From a checkpoint of a small mixture-of-experts model trained on Wikipedia.
Size: 8 layers, width 256, vocabulary 19284.
Experts: 160 SwiGLU neurons an expert, 2 picks a token.
Below are experts of layer 2 (counted from 0) of a mixture-of-experts language model. Rows are named router (the router's row for the expert), gate (a neuron's input weights, with its number), up (a neuron's input weights, with its number) and show model dimensions 192-255. Each number is 128 + 24 x the weight over its row's rms, rounded and kept within 0 to 255. Numbers have three digits each.
After each expert's rows: "gets" lists some tokens that make up at least twice as much of what it gets as of all text. This comes from a sample of Wikipedia text that the model never trained on. Tokens count by the router's weight.

# expert 2
router:145066128118121144149127106127151146129103116091123154129149155119136116103107091114137129133088123119122134107127130143111134147138111104109121151115117101066105177111123069079150147152114144
gate0:087114147135127107109140122130137136125141107130149146125131084172136121101096148131102128133160142130116135124132132115148174164155125163116115139129127112087134146104119111125132109107173113
up0:144190146117157146140123134137171145118110086143135120151188128109093152080144110149100163155129097144119116106136126111117146137119095078120121135094159151121152116129140120098129143116119141
gate1:139183092144126092092088112114092125120127107070116105108139106092137123091134110112146157105131115151132142106142163164112122107104116128079128133129090151161124102116201125135137125135119156
up1:122124116136114138181111139147164133134121131171119091143151082142163112169159135166130092133113126145115136163169158156165129158132142131145120131080130120156108137133124149139122153164075088
gets: "–", " end", " back", " up", " lead", " out"

# expert 5
router:119064127154123133065124116145137107098141133108123139132157113134115130107126132147109109093130115102143071088154114125121161119147095115099105126094107112074118183131159087100120125114155141
gate0:144107130146123120134127122143104122126161120119126158107145137159156130152071099126128114125155134043103156120102115154159103124101104093154139138141076145140131141128125098139172146158088095
up0:132079098123136165126150135115164156119078111146099123138121169160120104115124119101160127160120157132160157143104124105112143156110091170110122143104142125123100202133149155177173138144168157
gate1:136136117157102155128124133121111105107123125080113115141137138157129174100113127136119114112151130139137113126150143095093128143164128124137103125139126125091093141127159105137135128117151109
up1:159089151122132111126094152132122145143159130127155146135134193095109143097164134084124130120091131138097127150109151125141125130177143140141112076115090123119139104139102147124148152170081120
gets: "as", "ain", "em", "us", "ore", "iss"

# expert 28
router:134090145151130130090151127153150094120158114101113155107145107123133139120108054142146098098147104117138145142138125143164146174133102116107151153102096147066160144144100113082138145181151130
gate0:130113140137158124099116123127141099106136146106109123099180097084111157123129116174108118115130071105170138123156145126125128094110121129123124150144168144129118126120138119140111128115075141
up0:147145099147119138130118185104093109140108160118128113107111165115135120123168173139097144125128088147130147120161172156130115129135109091108145140107159148126127086135053101111120135090133153
gate1:145125174162133126116161104156134100149110141146134118120127123149116127155093096135140137084150082097134152140136106154120138130190095124143113148124139114144132158117138094093113141142110162
up1:122124132143070143098148122139096094122155104133118133120099114144118134158130135102082137144177128146135106145113134127130121137119143106140111135097111084125125149113115130110139149166104156
gets: "–", "-", " to ", " –", " He", "/"

# expert 47
router:119079153184134117100137098119134115108110127139129113112155126128116133120081097145141100120174097159153125084134124142137143136093122116101132187127121149078146136152102097112129107120142136
gate0:113120093166167110140110157142125161156129123108136130145132208113150117140138143115116111102128096136155168094130155118120129171131086124126142154152134122102132131122104141101136121147096090
up0:099161116131112137102136142134086107100112074134137139141146134110165112148130148082174110101144133116137146125108144112146126139092073110178124145128115135128131131144179120100106120161139103
gate1:117131138128137145150119084094148132124110153132128106158118138135095097114097153140131133116156109144100143131178158099120143168143120106124115146146114136096146110106141164115112177099135164
up1:085141115105104098152109102140121104139150149113115131139080138144133168139135139113091099129122139129131170133120121114141111105205120116130119148167147141115136162128109142128134145156171121
gets: "at", "b", " | ", "|", "ri", "d"

# expert 35
router:087117123161117157121110118127136125122108088105106132157166098126142123121123104126088137133149105133127135096139095170162127154126123072134153147114116113080096164133131145082131139101152151
gate0:161117116112125093117094140116119156121143152106148134071150162157134087139096140129137132129180094099104093114147127118127156159137124158149071091131154094121136102087134108138111101145119135
up0:169138125083112128116120095165114136129134130137106114127132117102130137120096139169166138108074129146092139098131157172120160132137145185113147147143130172141120166143149117127122103148101117
gate1:115119117133148137115132133140119151119083167116115112152147116134166097132123109169111164113096124116160125126138085123098174141120094126144135152150138145091142074144167121098151130122136105
up1:122115153173142137127107113117092108115113137072136100152137139122141091144160114150064136134121115149155100140116098137119166108135100092112155148149150173123123133151116130089106105121120130
gets: " the", " a", " that", " an", " his", " their"

# expert 13
router:134119160174088140101132146111134132119116137121115099150164154117120158093090100138147122101117103115112107109102110130117132172117131113096079156108128106062133137149144074100089123147164138
gate0:100074121155151126103085136093151130171141121077142144126095141113113103089123149163139112101145120143113145101134151131132133104111123155159108156157126119134153129135171124106109131110165114
up0:098117118108117141140141131135122121102129132104123110137137132115137115115091157128140102121101130128155117121111140137137128127098106142167076143139147107152174142115099087143129136124144149
gate1:117107141151148162136148133119151119109139105133061104174132117129127156104113111117134137092157118102175129097139109123094144138126118133105107158144135083098144108098120133084133145132143126
up1:126107125188163165151106133142155130141155125159126076136154103097158177130119102093129127103121128120088109106126118116168159158088128156082112138148187108114126132138149105150124166170137128
gets: "th", "m", "f", "3", ",", " m"

# expert 42
router:156108111167127134128105141151155166109135114126121130111150105128134120108137103114137127107156127135157110109139132144168150132126113110140121166117110107066138132145096106057128156139140091
gate0:121085137125122179099127143133112147099135131084157110111141114106078142118112121141116115127115122123088141122117127110158098140131144140109146163127156106124130108105153146090145140124145136
up0:112115107116102182081110131108086138084132096133113130118130110154132119106122147124144104118100129081137136154099124161097103120139138167162133126131134103119108130130087130137124140154144154
gate1:136136158172172082098112137131155133148103155148087125156157127113145096105123157146118116135119141120116143159124115122134155145050092107138111108128147093107125136102122098108158142084122144
up1:115112118118142130119161092131092177144132142154121135112121096117139097161153106130143130154131107134165092097125120114136085147157145127129200116118153139120154120084140150157180102115138164
gets: "u", "ar", "ad", "ac", "el", "av"

# expert 46
router:122116150162134113149106133148123170119123110112116145104141095089117133132120075138132110137091100122144079135097146109123123173152142099126136129107132121102080158125117124132069178137185095
gate7:109119117109083129121086152096158130117128103121163135178093109106086116148145139115129112162118147099118149134136117100126095093144138136095083122128106145144151157153157137120165085114134164
up7:129137125137161093162128148130141106169142096110054138141140115166105118157110123147097102138119106152112143144130101135124087108124129107136123141115108109160107095117161140157108094111058081
gate8:106063141142128139145130088146133153124163100146100122127096107123153152148124098107131142109132134134147100142182140140177115145126118091125133128119131104123115121123130106106133150104142115
up8:114085139152136143154123127081118140153139118135102112088121095105121142150144121125148104116103126159140109157188160123181090136162122120103150146121126124124103146128134104121138165081127078
gets: " c", " b", " f", " p", " t", " d"

# expert 44
router:146112156108111090094133165131143139136136105135105145119159101098145140089093111164127155113138117157130142070113096147121145128132090098142103132138118127046140087147116066114150151115124107
gate7:132142119138141161134143165147114100100086145107126121127155136134128138093102128115087193139157118135075190127114111107121147129096166084107119150136109118107114144141130130155151145151127145
up7:124120145114135114102107122150113118139100137136100133133126122135118106103114139099096215134117120138111160121127096153133170095126135143082119107137102162127110120135134145112132128123123101
gate8:161054138122151218158120084122118121120125133124122088122141105124119097086154120130133090155144131118136155147182168129158151126119120081135146153097093110094153146116120110114138109132156124
up8:121145136116146121120126148137085143134138128146102130124107123135134137149068085087113148130157098116126145144054102120107114131144165108141110103097133122174120156119126143146152108107110152
gets: "id", "016", "0", "010", "015", "011"

# expert 57
router:169126159131122101144121104108177145111136126102117138086148142124135096112113103134156131110089092133144110094135107170100141146109102112113141152091130122092115172128142107082179102101111132
gate0:094138121120107134093153176124095144116108137094162125133137120141122109087078118159159105082115115164124168156136165144135125120135075143178131106116156154122128164107149111127138179136105083
up0:118160083132107154132120083104152124129123090180116145135120104122123130139139155147096142094158148125085143124142101123073091145090128165131092073096191102116131124134131141124114085134110125
gate1:132119125163144136130111108090146136151121142175144156174129111130102119097119128133140130146079103141153147128153107150099170168097102121144157126144084129139113110117150107150127117157108118
up1:102091161128130103112104112091118114145095130127156151145143142107142070122089151168128124130126091139096141132150124111122121119110094116114111096118168136122176154094129141118174122101126108
gets: "| ", "ul", " in ", " on ", " form", " named"

# expert 63
router:164117126137151105126153099096176128099130165113083130116169101077122127135101148129145128110132104127122092070121117142139149176117120134074147141118113128090100150136092126100154145106140133
gate7:143161114149132144113096161099136124103167140100146130096108128085101124123122117136089144080162085133159151173121127079122136118129119142176115152157114116118109159133123119095137137140102119
up7:111110088134112103118136065110132141152154124087103112144128101112108123142138138129161129096120153094112078147124107083136172083123164110150142076151179146167110124129118111152149115080102108
gate8:108132087122163178117108121138106125150140110098160148146147156105137116129137151190162113128133114112136133101143109136128097096169130131094101164157115120125177090166175108147126144100166134
up8:127129101146164145112143101115082107102150157066138127140176129112124161142151167156109134084183134110142097130135132143095119100120085113129133090135151119139091106118169102148129118135111105
gets: ", the", " The", ", a", ", which", ", but", " and the"

# expert 49
router:199100148112160153110137095140141152115130097133095124134132113096149109116133081163141119123133094120133132090125147125133153169105105142164093156099108121026102129134115092080090137122138130
gate0:124078145106135125138159139111141155078150134106103099138177116120130128120115093109112158120127140102131145146113132122150087125141057165133111108175144126117134113141127139128149097096110129
up0:132136153129115124116113116137147159118097107118118180123151182148133120129118157081167143113153136144103100142141127122133127108095094107160124132125108131134128112122132125103119120108148076
gate1:094162126141149109099103170126102160110115129169085126126131153160092128111112117139136185162099184149099155176089129127143109112194174136116080125112156101082153129145090114094087114148074181
up1:108115161103142146136099109134101117190136120138152115138148133139158163075130163105123153165081135142157091138115144097164186172109167106147142105117135132135163156152117131121127080094135175
gets: " S", " C", " P", " B", " K", " D"

# expert 12
router:094137133153099141127119103067135105121130124085101143129171149127133133081106090124114119102128092169122141094123136153129157128120084106136102156119137150040092139147135125070106148154099158
gate0:133107100125131151130079116099120098133114140083115128139152138146094137127113129128097132116145119150136162148136124142094139147130089143185075117112126123110139097140099146155112140133093121
up0:058144156180131131125163149131127173142132112150165115102116120102128146135107161122148069136163085122120106122162121135098103136125154117105099164170147122118152122135120093130127112106196094
gate1:132163130113147134146104106140129106162129114122142133096107129132113147122075091131146129137128123119131115109108174118094125126130113121135161137123109149084128140128147087117147130122148133
up1:132145149104177155133108168104146109109123149104115131145126129118167137131089163139158122140124105152129126071072159104107113101120156156106071105141083135137119159133123103140146137138119178
gets: "ak", "k", "ch", "n", "or", "ah"

# expert 61
router:129118125189125133107133117102127126129101098114096121146114136177102136122106077143158130087154110130107130120140098134112135141129136130145113147099124117058144139124126063075160129097137117
gate0:140134139171101138145135138114117099110121109156107142173124115086166184158138121174115142157156132105127141107140110128076149091130106122131072160123113126134157084123123131142118143100128118
up0:134105103152116163136139115126152180133151130136144131138134160147103152171143146115141085113118129142106133085116113126125126142114169124130183153087115169140122141084123146130169108124139096
gate1:139113114127119150127085106118147077159105183147074132122117163155136112120150105142118087176100124122111109130103133131122147128165111071121172139136119094116118164107162083082164117122098108
up1:150181156117132125115108115112133125109127126123160109161139099112174128143126129130098137088109127129123156129159133101130127111100134132092142111144150127108131113128069143167101161166111102
gets: "ing", "ed", "er", "en", ")", "e"

# expert 4
router:108101095147080159118140111103150142123113107153094134142153083138107154103113103134152098089073101130114122124106090158128118166120124117127085141125109123063122165136149137107179114160087132
gate7:101159118138143149141139115112141155119153120136119166101155181159189168125117104123067115103102075103100141156128129181100137113106175078140133116123111136099124098171109090141150155125120118
up7:092163087110119110141115114109129132112166132168144168202107095108107122115126088096150108183120136139113086101085148119138132125107122143129142112126131133095108149094117136135138166143089114
gate8:105100135113103162107118125095127117158132125103120151115134153151084126134157149118088107112155128150122133143184109160127088122153082115115121113152119113115144129190163131109120111154133103
up8:111136138082147134077136156133123165130169119166099132088106120182132118120100137126159112136108154153132088124135107141179111119113167154127112094110115124104125113191078180128121122166131146
gets: " in", " in the", " in ", " on", " at", " on the"

# expert 20
router:124080108151129126123142146106127148149141119133095144145122135117116164128121110138157121137125075138176135094133137125129147151149114139136117146120102128091138135102087077073134135152095142
gate7:167082133117118143117131151148136131109108165117089149104171154120124150118148125107115133139153141131134119149152122140094090187099102124178103122123129121163096120130125091179187100145148117
up7:116166139168130101158109159145132159153118167106145170106109157113125134147112087157089125088123099119112102138118132164126113105164097127117116103162110111138134110180119120108125103129142115
gate8:152134106128168102131114149142104143053152159141066128107144127097101133156136112098124116130135148111144113151098128105141132100118100123116163141131106106144108156130158096120142135160144141
up8:144133135083058117099175124178133116158159107107139127093128100137117099170106139147129158119118087162155131109131130054118130119124153129122103124113102117124098134157106133123167139149110184
gets: "0", " | ", "4", "3", "5", "6"

# expert 54
router:107080151176118126100145116102158086131131124113109153114122134161111111133122100126124130097150078142116110096157169144123131188140106122105122170117101094064108140147106086075116106127121146
gate0:170119146159136151120107154136097149141107156155149141155168148132171102137152146121102120125143145135123117129141124105146120124165123083096086133151138177124117104128145107120127144127145123
up0:121136121133136104126143129159130147114128083116152110134117103144146161121113091127112083108086152167133138130140116121119152093067163149130134168105143160171127162147131109125152152138138102
gate1:133102128126129142095144126134118096134077112103152129125110122125086120090140105138103143128133141107126120116120152116146179127130144137080137152114182116140116168128181176149123115121113130
up1:093129124135153141134135133116092175098158130126139149166145135112142116124101144082142149067112110117132148106136082137162121136159109070139073123139123152142119107138142131095140148132136107
gets: "C", "A", "S", "D", "M", "B"

# expert 36
router:156086115099129114123143134083183143123154137110139150161132076089118101103119078148163125124125105141124116099112108132133140140136122124102114150088121134081105168141097123112160109152146117
gate0:138143121116129136095108095175117158158122076099162119133134117089103153138117119148141101143121094077123097104132135154104119165140169127121116148145100195112137137126132151130124128151114124
up0:094128114127088152143127121160163085140141103156084110160109147186116139132128168119106135137116142128095149134141113106160118104129143089156179130103120098160127114145154122154128140080125137
gate1:096087148150134139101142139155162108145129156137147125129144132179068104159152165122144137118175100107122147092124133128146166141113101112185114144135102115079136129137133121125098097173111118
up1:141166198122093108155131080141081130116118106136115109109123152087139119146093136154150118107120112107092126083164147160130114139092125180164134117129119098136096146103131088119125173127104156
gets: "\n", "| ", " football", " league", " against", " career"

# expert 16
router:197109128160097107100114135118165101104125101076088127127153121111128138102120097128140129158139116149149125087112151158135126160110132122095123158101119106100144156134095128091117124156141121
gate0:141096141136172112109087149104094139114115143131098152130086130153120104123166160133068129138100128114158122164124112105125150129125140104118141138111147123128087148172136096125154132116099178
up0:133119114085124096133148144119127091135193098105151164178146157138121076125089151090124117123169132187110083129110131119099069143131152100118130080114167109098156106081147119119134136161125101
gate1:101146115131156097102130106109104102131147090125119113122120142122083127120112120143154113111116140167126112139133140146126149151093160134141089138209122125129116134130130103118149127111148125
up1:153169117151123139135136113125121179124151096112128156141059165140102147152153149155150132135143124184147159144107100166147149156094152110134108199150119133115159106159116122129104129134142151
gets: " |", " |  |", ":", ") |", " | ", " | S"

# expert 9
router:170137163125117094106133095123114150126108134103096142143129103094151133095119092091131152101144101153145083097110114133154151119127093122083095161113118107096157179133128118084126127152153139
gate7:067135154103097158129138109112174131167142140138062105137132146122122128101097083093145131094132117124104120151125143142141128104132128128119138136151114167096156152128125140091132120169130129
up7:093146168115108091125117141076137099123135102147111122100115172078141133105099153127081131141114111112163107148050129127140145131140088122148158144104107167143144157117157104129110137122130109
gate8:119071120144155101088127107151135151114094116136145086129139116149153072094109091104132123135134111110142151154131111178124154108113138120144103146097160140123137098106146146129121098129134150
up8:168120115132144129146073105154161133109137148150121120118078110127171129178120126182189141132126129103151124162148113128107138156084102117151159165142128149138136134115143111161148142110114119
gets: " for", " as", " by", " for the", " as a", " \""

# expert 27
router:176110120126137184137137116145132147136102113066104115129126070089101126130117091106152136113132095175126113107122157131111147131090142113142089156101108126098131137160103108097167114116172145
gate7:057111116176171119123153146124106125124129130143147147138131137134128125155153129120103075117109150147155173118141159111087126112157135122131160164149149128140105098121117125097113109126060117
up7:131132115138160159105131130112119105136109114172156153073153148103128131115129098162088140151108156140098139135127125107157128107145110116159151139125137130133139124158171155119097220149127128
gate8:115084157120173131091116151123142146149133134120161109116163137161121160167133121117140119136120110130121137133112101128166154152164159100159122105159098099035155144111141122167103139145106119
up8:129039173131136145089107133175143140124180123159152105105159124135123134172146149099117089143151144129122106149118152150164123128076136109125124140137111085096126162174107095141121148174131102
gets: " of", " of the", ":", " from", " of a", " of "

# expert 58
router:123131097167112166155143126137150108117095106111108121103161148099126122111125109148172109107105091144101129095115116158166132150099096116107124130104126131080114153121127106114087135138162180
gate0:132128132134107142099153124129147095153108099126113129134132132129154118140113113157111150146098111134096142151126175114137137119131132121144121163140161115110129119148121099099120164166133152
up0:107142168102149102138147145097108151059090145132117141138136109159129162116136170139146104139158135122149169151174124127130126134142129116121157148185128129137116104140131140109115146138133118
gate1:127138125116155150162167118112147139112150133139118120131130166171127142137134112158115116097133112107133101110168149155137120137109123137125143134110157134098157151118154094083116132140156105
up1:111143125126096135094103123158136111156129139118119183136126099136125150111145119086126106148120106120166143171105125129117195110102115104115170147126111153141118092148122162131134099136134168
gets: ".", "ic", ").", "s.", "it", "es."

# expert 1
router:166107123167108101119144151119123149124141127125109104086142123114100130109154113152114137083160139145113133113175124139153143141120127113106142098120113140108124139130119078072146147162116132
gate7:114128151137112143116094120101150125071166125141131147138107070134136147113148101133128139110105120136159134147153137106114120185122097102163148164049135145091132159097124135134102141104112167
up7:097171101112093126117104111165136120155134139135139112120134114123115115155137154172146112133135117127107141109110132133152139102149103155148133122119144141120109190083129116164094147115140161
gate8:149108219087111203166150125141141107167121154165151104124165134100133114143083131119116129110146105119101138125123117159117139148140120155124129142119166119139129147152117120082135154139130170
up8:108134107119199109108118096113143169126167117104106126120063098179133153101126132107147101145112113110156119131107102100136119114136150096147110133144123096112146136115144200126156117163146106
gets: "1", "2", "3", "4", "6", "5"

# expert 33
router:152103136132119144112134124124154131103116126121074148129117155095139104086140113125139113152087107125165112104117056157143136102152158106138138166123133124112095156155158143136075117152170100
gate0:147118110120133093082132125155136137146166130144083154132137141139113161139099118130124105152108139122115115118123115106174149119193129107155159171167127096106118151126111136146123130108139136
up0:185102155127178167167125141116128119128161107120130139117113125111117117122120116094090120095126093105149121150151140108108090119111087124106147092112163148189102148139116129120122153118108125
gate1:134104102186154128144087141148162087154111143129107140133147118139138164144108139073134105125120132135151103165135110149130072121097112066141108137089161084119096139129094154122142130154102102
up1:145129087168175123144090139141152107159146182143129123118153142150123155107136137116126109135129163172118073140155114136106106116110061042150134138116167141144108148104091141145157125135113122
gets: "\n", "| ", "-", "- ", "|", "- C"

# expert 37
router:153067133144123129112142122136168128136127141100088130132148118131115105139114108135137134097145092169116123078092097136110130144145123138100169140145103128097082139152101115106101117139174167
gate0:138110163146135128120139111120145103129126156091135110110113119126129126068134094168103115133117126127133140148122096139104132123128139122129136166122166157092124137128150117117121118150130099
up0:163136144098125117128155107179099119147125071150181134158126116116104174124145160129120139139131153128120137130126117178123129108159110142137102109127108125137107097135095123142103152131159124
gate1:129120172147127074104085153123105113130084096123112166098124148097141097123149165118118118122140122123162131119148116145153129122149128118135146150100148126133116102138132145122120176177132075
up1:104121123150118082142108089150114140153125192129101120107179117135130121132108167134110105106087110129151118142146136110173168142148141166141105114142070132136091127136134132134160134136102098
gets: ")", ".", "\"", "'", ") |", ")."

# expert 11
router:142102154133126108069125161123100136125098104132108142114162141107102138124107104123154141125121085155139097089121104131133130143131099131115098142087112115071095112144118103134200092161076157
gate7:147125155093142155115083115097131123098153148128129121144117136144094101145120157089159120093146116120126120153172166194096132160122165101128106126111139080139116138138182145143144126170132140
up7:100051151149131074105126158117133102167140153121138079136166162135139162154147102114131127112137095121116125105136139163131131119079116134144119106127121151116122157137137129138161083114117160
gate8:126113107175117173106164146202105115118094161140118119127113103134151142099132125097107145107168123106155099104113115132180156127136107118101106117082119127137130131106121142146133095186098118
up8:174141130054131082147084085153130126108143138153146121128153105133112135125063117113147165153147079128120131160146123098108138113118073117121135074193082130142161140173123155137130141081115127
gets: "ate", ", ", "ated", "ation", "age", " time"

# expert 59
router:173073123175110152145151102126135140097117135126059168131142128110100120099124090154135163105122106135136129115148111141120118127108139105122112117123090075090123167175119133085098133129118152
gate0:125151104163161119134140104122180082171153140088117125133149107148133138124132114158156130112165100115124141135098118136165179108137165164116160161120147147111107158091114136092103128134142108
up0:151086128137074129149116151146117137132100128135105138115132105112124104083121143143100113127104113114149123146134115137102132100164091089114157111134122127134130134132139131149100146181115153
gate1:185098143123130171114126133158102143160085127141163091091180104116104104143102102149131088114152136099128115101097157122109159111151100147122132121109123121102110128149092131140148130140095122
up1:164113118121089178192147091110105114143112101144163139141142052113092123152102130107130108134151147160159126114158161129084116135095136121172124152142137133105174125126118111105138119142094141
gets: "ur", "an", "ut", "ub", "it", " the"

# expert 17
router:148106123156136129122142128099151136134106146111114130146147126122140120110136099135144119135127074120159124128127130130111169152101121103111084158101086132097087172142115115074149135124125136
gate0:131125158112110171158149128131148095164115125141122120130137124116139143137160147109131118123112094172163155163112176133115117141139142061110082179117084099169121115129134127105177132140138157
up0:079102078114119089101115098152079181130123148130102156142128125125081097110082110153116118093111158106118137087135079115154111133126115171132183089159154167133163153125150098141103117116148131
gate1:110141120141120152097165173113108116084135101116161122134128110120152101111081128128149098099150137107139133153112106125091169150141115140134089131131082097111143155154124118148113077136119138
up1:145132145099133125088155163141122132148124141130116120103098142110132134127104110138102134132167146086135153129161189087102126156130134173139083142127130128129134117146137104069112144163058089
gets: " | ", "; ", " |", "0", ") | ", " |  | "

# expert 26
router:156131109131121146120113131109131106134132130086105173121143113097120140116130141128135149135134073157128133111102107149140135184140101110104130159106133142100125159168105121067145165115115142
gate7:144138119105126129121142117126141138114136120130109105129131138135126131136146183150141111122085087146162093145133120163155107086129145147146118135128141145120152142127129149129085098136162118
up7:128131136133144167108134081183124096143143113139104115086110107155157127107116136127109103151095083121118104137143143139120094101111145058119117141130143150186149133127133134137148089095160125
gate8:140087114124140148138143085117106142114142149114140112127133136100176089136077079129183135117154142148105113110126129117084119132154144188133126112120105083106132140160166119149150133150102131
up8:110143141141147120118139089154092138128098117119125141118153119179119112134121113146141116170109183151147165136181134133111107112168117116115133132144055151126176092123167122110165123151121084
gets: "|", "-", "| ", "  -", "000", "- "

# expert 41
router:214137147141101119088138136122178123123109134087104111121132127150139129112117056131152117122126113161148105099130056150086126182134096113141111132128125131079129143144137120098132114150120160
gate7:125122114080144159086123123170133144155124123120097102110106129131110123169126091134175135147159073135134119123151096151097101116140110097156116172130140158149146122158119116138121103134110127
up7:132142100146125117086150131132110141118141115124127164120117142121112160096136130125136153224179145113143123126136109158102103135134119137118107143135098152117116064109153133134087113102141143
gate8:141114115130147141164139138097108113105107114171113133150149146157155093123109116117149163107082128137134126127127132150130087120119117094136128134079121111109120143125132080117125158158118117
up8:161127140120138150136154136109175174064120141128153097122134110177162111063128126107140145117126141124139120094144081187079103177183076100135107133105163105120129128119174124138119119136147154
gets: " and", ", and", ",", " or", "/", " and the"

# expert 45
router:105102124108120139126110133114149115134128106062107140129139115112147108135106112099160157093161069126128113098124127137092145153111135117095079159107130120068098142134115114079101132160176132
gate0:144109149141145170157166134177122139094119100122083136158106145136129147113103107133141170073132098102152164138135142128130148105128158150102133125145201145137116142175116134140095114131178122
up0:143123111121116147140161138161152166118101117162127117144116161144131120097175126121160147094125150120134122115104093124150113149148118118144130098127184141096158180145114141142119122128145128
gate1:117123124137119124135120135128160155164104114132140114111112133096114081159113176148137117119126144104129148108152109154152113145114123120089108172121146126120103129080134113100143118163156164
up1:152180140125163130142164116139112125131090143154141116148125119138177187097154139143104119117127155125133109133143138102119140130095158147091155103103126122147162097138174137160111143076118115
gets: "s", "es", "ers", " is", "er", " are"

# expert 60
router:178116181135126101114133142098181149104118144104119141132155160158105148129116097127146111120088105171107081062120158155154157126153111125151107147118096122091058127145105111066109153134105133
gate7:128110150148082113157193106179130105127144120136131100126085124139110113124092135181147127111113130128111083142121146145128159170128136140139122150108157099170103086109116119155111153111118160
up7:140111154152145116136147188111139110125127083141133129131099130074138139136125168173135085104121134152114101143130095146094126180104132133081120097117146082094127061098140105164088150154109134
gate8:135127153091133135105110164103087146148135139123109092073118140153111128114124032175165107125170103128108163113165199137103128099140099152105109103066096173137133131120133111159103118169117122
up8:145134121168138130131127133133172133132098126173137102110105087147135120154129150149131139131061135138147075152107101122151137135136154111151162135189104090131095145105128135111161131097103132
gets: ",", ", ", "),", ", and", ", the", "s,"

# expert 55
router:124096140163132091106136103131171141128096144154105122096142116112110132104131094142111096115130097138152115118119149133130151134115103116089130131116105100100099157145131095076128156137120144
gate0:117118120102150113118150136139125126066131139127124110120135102171117127117122119141159118136154143172080171125118083146146107099153123122133122136105115105149142172120115124102145117101128157
up0:101148079121104130130069116115143086131123160114145132132142154166110136111170151104163153159153124097144145118076108118138131119121150127107103137101102126136120155130125192153140072105133100
gate1:136130127152121135149120096175166118130135126105106144116091129182114135098123086140118146108126142147115159116144122109149170110153149097140173140139178146148127099132138146094110154127115155
up1:121112106144132124119121123125074131112093107133108121082139147136148099146134145143093131107104097143119179140139082057112173091124116120103107116116129101124093101130144155126118136125118146
gets: " ", ", ", "- ", "1", "-", " October "

# expert 10
router:141102111091125132127133135119180123116134124115108138133139147141141107127130058140135112127177095161119102102118127140131146160116126107111133139111134138079101121152151083060127114173178119
gate0:089087120051141132145093134120145080124119119129121150162164119176084120138142121115148137139097120121121101088115111121117098122091129103134130162129077159097123094146134156095126128112134134
up0:104135107105097123103117134125125064124142126131129118148120139142097164146131116130127150178125106122122103099121107120161106120125187134126145159173152124117161135097129156169126095089113148
gate1:148112127140106091090104152139145129168137087129147113137127149098121127156147163116153090142125108132057131117168132148132168087145156125163131122101122099136149073132146103127133104106167098
up1:162125146162178130167156114160117126097130137133116172126121092123133118090125141112046138112129137115138116193141139131084154123111128156116116092151097125105158130115133161126064132140089125
gets: "o", "os", " I", "us", " American", "S."

# expert 0
router:132088130144140127123122106122123112129134091102106115113135138134107134084111120127145121093109097182116120099114145176126151133116111137091131110135118141065132116144122107115112156119125093
gate7:114155132105167121088166099115181090119126155137130113144087095142126126108099113158124170094109094125151128158130137109048162128125125157166118130151116127130117103135139150141155157141138101
up7:097144145130071103131152128137116109102060121123138120075129093117160133143120116105159138108142123120148119154109128122095165181108105128142166115151170134110159123111139152124134109133100188
gate8:128135105118104102129140159147138079145139126113169127112076137111124123128172117099155141119138102140176142136125119172145112168093093101162144132112126142096108135106172117117076145145127083
up8:091141101122114095134197161159111139145132118084131081112126143137147114089130144095130085129134099130153114124152114100096134179185129082105122107137129137150134103140138148124118151101118177
gets: "ag", "st", "ab", "ill", "est", "y"

# expert 23
router:155082157153150129103133082107147089140088136068115140123141117145109106106141116145143123107151101169110115114137103142136169158107112097128124162093092101084137105147125075108125158156113177
gate0:125107095160144137164125132111130131070129124124085144112142116108116129112130106144136107141178163088125128106105105147113143135111108104119113138131106102120130102083090119106119109123158125
up0:173167135079078127130148154125109120127118083130152143143118102126150133149139094105118142139145161032097099112161114112167119134137129096141120153119113116145134128130146131103118138100172086
gate1:179118110176102125122136106089145161159125127137159110142136141133170100092115132107088140094146114168106116129103106131108160113120146152148156138106141162157156151114111098091117129169124148
up1:119180106139101168143181120161110120156110127110107134155148150111138113142123124094115157154100132128129132127096135100100115078133150110130145158084120126171133116135159137132153063142145166
gets: "h", "w", "y", "on", "am", "ess"